Experts of a small language model: width 384, 537M tokens.
Below are experts of layer 3 (counted from 0) of a mixture-of-experts language model. Rows are named router (the router's row for the expert) and show model dimensions 256-319. Each number is 128 + 24 x the weight over its row's rms, rounded and kept within 0 to 255. Numbers have three digits each.
After each expert's rows: a language model's description of what the expert responds to. This comes from a sample of Wikipedia text that the model never trained on.

# expert 46
router:128096150132149129134126151159123107133135131130099105106128124099091110104091127140139134127084075106117085123089119146107126149149134119143129145099137106156104126114121109134136076143118139
What it handles: Adjectives and nouns after the or a, such as first, one, whole, national, original, year, time.

# expert 24
router:111124111134144074134099109154147142125121140103145097075121120149121170164103135095140140088120127138155149156135126154105147112131123134112141129161132108113084133093088150130139134138150141
What it handles: Numeric pieces inside statistics tables, coordinates and measurements, such as 100, 2.0, 265, the digits after a decimal point or comma.

# expert 28
router:115102158124151153103178149142098129133138124125110083166108102123171140123108102133139163134091154090119119141144131100136085157155142127129134164101153169131136138162141089107082129144109094
What it handles: Wikipedia section heading markers == and === before or after titles, and opening quotation marks before quoted names or titles.

# expert 17
router:093084196137118106194130124162145062142138124133106117156154114087155096108125146108120106169147123110114090068139099143117161130114140142113137134101092144124126119085132133168134101128069111
What it handles: Inner word pieces forming stems, often before -ed, -ing or -ation, such as encry-pt-ed, in-fect-ion, index-ed, acid, capital.

# expert 50
router:124124146147075114120113133090150099127120087082098125080143119152118151130096163144164145120150127130144173147135104116123146117153133082147092154170112116118139134124114115111163140137156165
What it handles: Roman numerals after titles or War (II, III), nouns like children, people, women, and country names after United, like States, Kingdom.

# expert 37
router:122122087132152106159158143120149143148134144073115132104131136141110132128111113140162129172122098140092137100097134139122133140138190146093190129119157155115129143104126140110148087150120164
What it handles: Line breaks ending list or table rows, and openers or prepositions like following, due, On, According, prior, after.

# expert 41
router:135132150126103131143109124108113158129143099130164129110141141120116106105144101108090162109119131126140124148120121157130121105120139177126134110165112153126123140093135112150128140117142100
What it handles: Commas, including ones fused to numbers or brackets such as 2015, and 3, after clauses like In doing so, or However.

# expert 4
router:109141127128115085125103129145130102138120147110113127122141141076137132177154138133137102128164180102144099107112139111126103154081101135138153154058107125161145100145128139109103118098117130
What it handles: Inner syllables of personal and place names, often in tables or lists, such as Jo-ub-an, Woo-ter, Sa-mark-and, Pan-ick-er.

# expert 23
router:119151087168157110105117135103158129132164134152122146139107152135153084145162155128092111102114167140147130112094128120147113124142109145132151141132125139108154165185097124129122138113108143
What it handles: General transitive verbs after a subject or to, such as made, gave, took, received, giving, found, often in biographies and plot summaries.

# expert 52
router:094138144107151133144144166134085064126130157123114174152109114128081144129122126084121156138091108094153155149145159150112135158166151112178126138131113091124123132138114135150106129116183138
What it handles: Sentence-opening In or On, number words like two, three, seven, and born in biography openings such as (born 1985).

# expert 26
router:137146166098065115118122152109105147126102107146155132114148149123077124103149084121092162132176168110159136122119103108169086103120152128115128113136101129144124148107140145147125145099149118
What it handles: Commas, and, or, & separating list items, names and clauses, especially the comma between author and year in species lists.

# expert 63
router:153145146129127088140131156149172124122134103126136127114151120116126142140123143132097134114135145144125118081146112201162150129100121115170115132140158113132127148087145171174124119131134144
What it handles: Capitalized words in state, national and university names, such as State, National, University, County, Kingdom, plus the word until.

# expert 27
router:131123187123148120100143131111135182123163104119087149156153110089090116098112151124097085112136134103153141092129119100169092099106123149106138147155128145189163139134128134117162113069116117
What it handles: Relative pronouns who, which and that after a noun, plus infobox field words such as Country of origin, Association, Court.

# expert 61
router:112132101104117106150127108128136129129126129082119115123148127157163120106156081152157096121139137099139141160085128102120121136148117158099095177172123144140134099110170109157174124170154109
What it handles: Line breaks after list items, and rare letters x, v, j, q inside names, like Laxmi, Révfülöp, lexicographer.

# expert 12
router:164159120137146143146150155117160127119144156103128155122112110128144096124152086128115164140082097143107092159126147114117163157148141100143087122107154082167128160154153152164118045137135136
What it handles: The article a or an right after is, as, or a comma, opening a description like is a Western film; also It and media nouns.

# expert 14
router:148151131173137108097122110112142106127134115149119132086126120134137126155119152114141123107131144170173123135098150083109142120108142094117116183137162104146149169162120108148107115134132149
What it handles: Existential there/There before is/are/were, plus became, held, You, where, often at clause starts in prose.

# expert 6
router:073106150138131152153128151149153124135172118128098118087118091113127099133125126171119154169133158156120087093102130109121118123113098113121138092130114139135155117080113140167117102111128192
What it handles: Abstract nouns after an article or possessive, often before of or in, such as office, election, study, matter, job.

# expert 54
router:118127112137130117123145124106126140125120155175122140121142135116133163123125167090100144131095157124101110128137135088128105128123161092138101114175133109080087144131146168158083151120121127
What it handles: The preposition at (also in, using) after verbs like located or held, and backslashes starting LaTeX commands in math.

# expert 31
router:155138109165097089107140177136145131123110125158123117117147171134144176121132049115167093081137128141071118117138114098116146117160161085096125146111110124131135103099136087123129147150126134
What it handles: Single lowercase letter pieces inside rare names and words, like t in Capt. or Spitse, plus List and See headings.

# expert 21
router:118090121167144101111156116100144145105107102132129112137095100132111169127146072083155098091167149103111147118164160103152122158105145124146137151125121133084153116131193160126130142146151099
What it handles: The word with, including along with and together with, plus some single capital-letter pieces such as G, F, V.

# expert 32
router:129127118078122109159125180110134129126165088085140127119117132119097109078125110139121136143086052088134086143125157143113129146155192141125152130112140127183116158127151125138133070140096095
What it handles: The word the/The after prepositions like of, in, to, at, plus possessives their, its, his.

# expert 35
router:096102128120161128118131123147117078118139149148118128120133122088151119111158143114125112156133168089122164115149147143147168145148117139148144185103121151105116133147109131134117127139109128
What it handles: Opening pieces of rare capitalized names and terms, such as Co, Lo, Pe, Or, Est, in Spe-oc-era, Mar-oc, Fon-sec-a.

# expert 19
router:120080116108110102133110107133163132125106141073133135130138132142089135113129124122178122095105098173120121168115149141124078111132107133128134126155120125125070122102106175125155148147150121
What it handles: Capital letters and digits inside acronyms, codes and model numbers, such as FLN, SONACOP, AHRQ, MP36PH, DAMS.

# expert 42
router:142135164090096096170104130179080150123108087149135133132167167119090122107155110103094086105168149145121110096132143162118123089101129149152086095080194146105126114121153105149106155081133113
What it handles: Commas and ), in dates, tennis scores and citations, such as May 7, 2021 or 7–6, 2–6, plus list commas.

# expert 45
router:114124123138125082141109097130135168122101098089149105125119096143145124154152115144159158105144115137128109137155130114149136115146147169129087134119181098112141134127126098103154153133090153
What it handles: Byte pieces of non-Latin scripts and symbols, line breaks before list items, and the letter f inside names such as Wilfrid.

# expert 47
router:152136109125148156138088115128153154139121079148089109141072144106106146148107115156157123118155165147115119143077152095105114156104117162107120100114122123086133155097120126093114120134129161
What it handles: Percent signs, decimal percentages, zeros and markdown separator rows in election, statistics and review tables, plus header words like Candidate, Votes.

# expert 20
router:159081157144145166125186162146153098131150097133104116111125160097137160117157144147114109096149133160128117115163086124127127107141115102122127123114116107112130144082111116157100128084094105
What it handles: Word-piece fragments inside longer words, especially endings like -or, -al, -ar, -ic, -tic, -un, as in councillor, projector, nuclear.

# expert 62
router:111124137131153112144152122115074140154118153144146143144137143097122122143139076126146100130124152109128124168170188096185100096101126113106134099142109158133142106091169155093145134121170116
What it handles: Opening parentheses and brackets before disambiguators, dates, coordinates, or notes, as in (American TV series), (born, (c. 1609), [9].

# expert 38
router:113148142138111134167153141130130141131141107146139143113151117155132128147135127118135111094151108131150120077157095126150103113098116087145146097120136122113119152167166135126185133104063160
What it handles: Equals signs closing article titles and headings, table pipes, and infobox field words like birth, Location, Headquarters, origin.

# expert 55
router:166123123153134110119140122157121104129091150130132102117120123102127118084146105141105084170112097120077097139123124131084161086106121129182112152109143145164136112090130108105095124139158111
What it handles: Compass words opening place names, like South, North, West, Mid, and first pieces of foreign names or words, like Lé-g-ion, Sh-raddha.

# expert 16
router:148133117090123138107150095116197146125143072083153141085144079121131146132113122130100082099155151137117157140117131120144151142102107144178146145118152134148126134084107154103103099111145150
What it handles: The s after an apostrophe in possessives (State's, Men's), plus political party words like Democratic, Labour, Party in election tables.

# expert 11
router:161123138117153148106150127075094118117131133121106105154119104145147126118144130146081175157114124104150137082170151129179093113073134142171127159132140121126119119147128165103077151101121102
What it handles: The words between, called, named, titled, plus name-initial pieces like La, Le, Jo, Te, William, e.g. built between 1908 and 1937.

# expert 30
router:127101140139075100109119179097098130125109115169162112127125134119106143140171091139126122123154141088121108106107130107149091104135141173132135109134133131137130141129174174142131132111125109
What it handles: The words and, or, &, and list commas joining two words or clauses, as in born and raised, Sarkar & Sanyal.

# expert 48
router:102108119143138086105134166128130059119147151111107132107168081121147117158115158140115140110107115131156124073180109119127156121142101103163145151095138110109139126139086159169139123096101119
What it handles: Capitalized adjectives of nationality, region or group in proper names, such as African American, South Asian, Western, Catholic.

# expert 5
router:125143112115119111119117088137140135124125147111121135110108123145137150140135141092185130069129128142106152146120123158088131127118115103100148155194178136106158119184150119141121120151140147
What it handles: Years, country or state names after in, and words like later, earlier, ago, as in a few years later, in 1970, India.

# expert 0
router:133119140116100142159094104151078133136105128166109128109125130121140119153123133166085112097138119120109081067112147174102129112095148116111090115125120147107139125129155134111166137119088093
What it handles: Pipe separators between cells in number-heavy tables, semicolons in year or number lists, and short Romance-language syllables like ris, tre, raj.

# expert 2
router:150116112178152135096105129123142117128117161131125127114107157187132160123109167119118137103146161151101130142093101103150144128118130138090083131111109143095134158142137128128158145102152157
What it handles: Verbs and nouns of authorship and release, such as wrote, published, said, song, book, plus quotation marks, exclamation and question marks.

# expert 59
router:157125137151117096090152172146120104121109132108140102101122145115101149121106129167129115121107142113171145139122125139097100128152106116146091145136128090119120089153117132143156150093121103
What it handles: The word of after part, one, member, Order, as in one of the heroes, plus among and direction words like East, West.

# expert 8
router:125138157115081144142152144104131134141105168139138156141128117122131126115055145083137149115123128114093149132132132105172092168125149123123141123134154118121103111114107168134157122131152090
What it handles: Colons after field labels in infobox and list entries such as Infraorder:, Status:, Network:, plus table pipes and slashes.

# expert 39
router:136166171153124142131176112109122124124097134158138147082147122122180116118125143111112163097138085164136136126112107120093132101176148124076142138162134145155083147128112153065116170115138091
What it handles: En dashes, hyphens and pipes between dates, list items or table cells, plus the syllable na inside names such as Parana.

# expert 53
router:089105161105106105077102138118156107125167128124121131163137098145179111146158143105130118118136149161162130111144109145177138087079116141167089154134163150131142125168077105132077142144077147
What it handles: Given names starting a person's full name, such as John, Robert, Juan, Rebecca, especially in tennis draws, cast lists and lists.

# expert 58
router:124096086106134116117114113158134146139120065122159103101146111128147141123101103119138157131097093132093106140112129134096103146133142156112155124159101111145104102171136108129109069182116096
What it handles: Capitalized The, especially starting sentences or inside titles, plus line breaks before headings or tables and Markdown table separator rows.

# expert 40
router:105116156151084138123131138164142093122167119089118135112102111115121111145154162154092140154140145148167141087136123108123137137105132118123099136139116176104139123176128134088115098132154180
What it handles: Nouns for people's roles and relations after articles or possessives, such as singer, sister, writer, teacher, father, politician.

# expert 57
router:140142129090108101161119123106142146149110118137143120166169133100125130165161098103091137139137118111122093097094152170160137123125139117124158094140142148126099166091153129117113148098117135
What it handles: Semicolons and table pipes separating items in dense data lists such as race results, scores, rounds and squad names.

# expert 13
router:156129138175072142135181139061144118136118157094130129094119087158127099129103169137103132120107157140170157106135136126148122121097141116122134096124134135149153134129156152186127113078136108
What it handles: Words in proper place names after a direction or the, such as United (States), Street, Park, Coast, plus table-cell bars.

# expert 60
router:123160153072131112091120108109095109132124138095140142166140144148166150148091123154170149145136132144116148150116099123087148139099104119149130085127135118124154160096101096106113117099115139
What it handles: Line breaks after sentence-final periods, section-heading markers ===, and infobox field labels like Born, Died, Succeeded by.

# expert 34
router:130122112165124125137143143146175127117156137123104138102098134127119148163140124148133136129140111150116129096080123137113159186110148109138160120177084111060142104086064147119154139137147174
What it handles: Plural nouns and plural -s endings (games, teams, members, Origins), plus s inside words like cre-s-cendo and Bueno-s Aires.

# expert 49
router:141143092094120150127074129142160119114110131097141143153130063126131087146106159100110123116110116114141127144170177165132125114134162124100128140103110089121106156132080147158139122119143100
What it handles: The words into and each, and the second part of hyphenated compounds or number ranges, like day-to-day, fourth-placed, 1944-11-02.

# expert 43
router:122103126087128132162157164099146117134117146127144148113182128100145109119109110104086128136163131111095127096131101120095176134159111145137157094125099086103121100116139123126141127144134170
What it handles: Word-final suffix pieces making nouns, such as -ation, -ity, -ism, -ment, -ness, -ry, plus the word high.

# expert 3
router:139164156160122117080162103115158111127155158125117162131155134119143065129161138141102087118162172133173105120171129098136085119123096109136127174142119155144162162160126119139159101090147158
What it handles: Final generic noun in a named entity or descriptor, often sports or places, such as club, side, Stadium, Street, Championship.

# expert 7
router:137159182149150111144119091145115156120119131161150185125111149169116101104153114125162114119135137120117118088128165095128123134139117139117108143169143104124170164119133104141160106144141170
What it handles: Adverbs and qualifying words after a verb or comma, such as also, including, both, such (as), probably, already.

# expert 15
router:114113153154139141120108156147123122112185130124132144116129116075142127186116143098133138155138118166171110086142098134109161150134089145123160129088162107144139121153087127099107097116138143
What it handles: Adjectives right after the, a or an, before a noun, such as new, political, strategic, historic, local.

# expert 18
router:109102133148137126126117141117122114130179164101125147136150132104126073095138162162130111154145153100163147124142110109128124154118120145113140194123143141160162152156119141155110117121122095
What it handles: Middle or final pieces of non-English personal and place names, such as dou, shi, ić, burg, ski, often in tables.

# expert 29
router:129133146092148075123114159111138097127117165111122139112146112131105143150088134101129106124096091123146141107135138144091131166150114137168138114139113128144129103129086105138129131120151134
What it handles: Small numbers from 20 to 52 in dates and tables, plus nouns and adjectives after the, like former, side, family, single.

# expert 1
router:135091096114142128132140114145111094116141121125077127085138132120085154112142089127146119104138161109142164122114170113147130106116176083165120131153127105140130107099161128140144151160161132
What it handles: Single capital-letter pieces inside acronyms, units and names, like °C, FDA, USD, D.C., plus the relative pronoun which.

# expert 56
router:130117134126107119145089131132111079118159144083104138144107112124148132191099159146132158134146142121129113137137098182131157111085102109160133158138170132133162105127070183141123140136135125
What it handles: Country, city and nationality names after in, of, the, such as London, India, York, French, plus name starts like Kong.

# expert 22
router:137084116136142127107118136123145102114108133107139148170183132116073149131116184157151112120091133170129098119143116106102083129130097147116144145116142181115125108150109104140116151133118126
What it handles: Short word piece right after a capitalized first letter starting a word or name, such as W-it-old, E-in-tracht, D-ur-ham.

# expert 9
router:102125102184127150119119084105138158139156138165150145145083158178164105126126135111095119132116151152153123127086109124148102161112119173145118136154147139105155160150103107131131104152130169
What it handles: Past-tense verbs and participles after was, were, to or been, such as released, admitted, reported, found, confirmed.

# expert 44
router:133121131129142132130119121154107123125133129144138115125148136137136152122110134137138171109107111105101152155104145114141118144135126144081116138131132140131130140182090167086118152170126135
What it handles: Four-digit years after month-day dates or in, such as 2022, 2016, plus closing quotation marks and sentence-final periods.

# expert 36
router:129119119099149145149124145153062111137129132109109154078105115137095146121088126095136163100122128136098108142095164110119146127100159141096118161127134121180112129151138125155125089151118154
What it handles: Pronouns and demonstratives referring back, such as this, these, it, they, often in One of these; also U in U-18 or UTV.

# expert 51
router:141153114133122117118161098160172089126134151114120134111098108138163158176111100116129173111120096123108150151163105105160114140140098107138167140067134109102083124129123128084161108119157138
What it handles: Ordinals and words inside competition or league names, such as First League, Second Boer War, World Cup, 1st, Open.

# expert 10
router:072153115121144119156137100102148142139147154086152096127167147124167136146143143145117114112148149066133091154142124115166132144130130170107151104098122105109109082131155132121134147121119107
What it handles: Consonant-vowel syllable pieces inside words and names like mo, ro, ko, chi (Mam-mo-th, Mo-chi-zuki), plus Chinese/Japanese characters.

# expert 25
router:124076127122087112155125155134106143131102126105123106110114149141141118155150111134116120104096095067128106144113155107110128131149148124131164108111104142174125127114139165104112135114139103
What it handles: Hyphens inside compounds like cross-country, and line-start dashes or numbers in lists and infoboxes, such as 1., 2.

# expert 33
router:141149131160145092155083115145109122140151117117133168147164138113168124125156143138149073110158164085154125133146159105175098135137114142150125161110100122147090093083095154156122136118135108
What it handles: Word pieces inside non-English names and words, especially Spanish and Slavic endings such as ez, án, aš, and Binomi of Binomial name.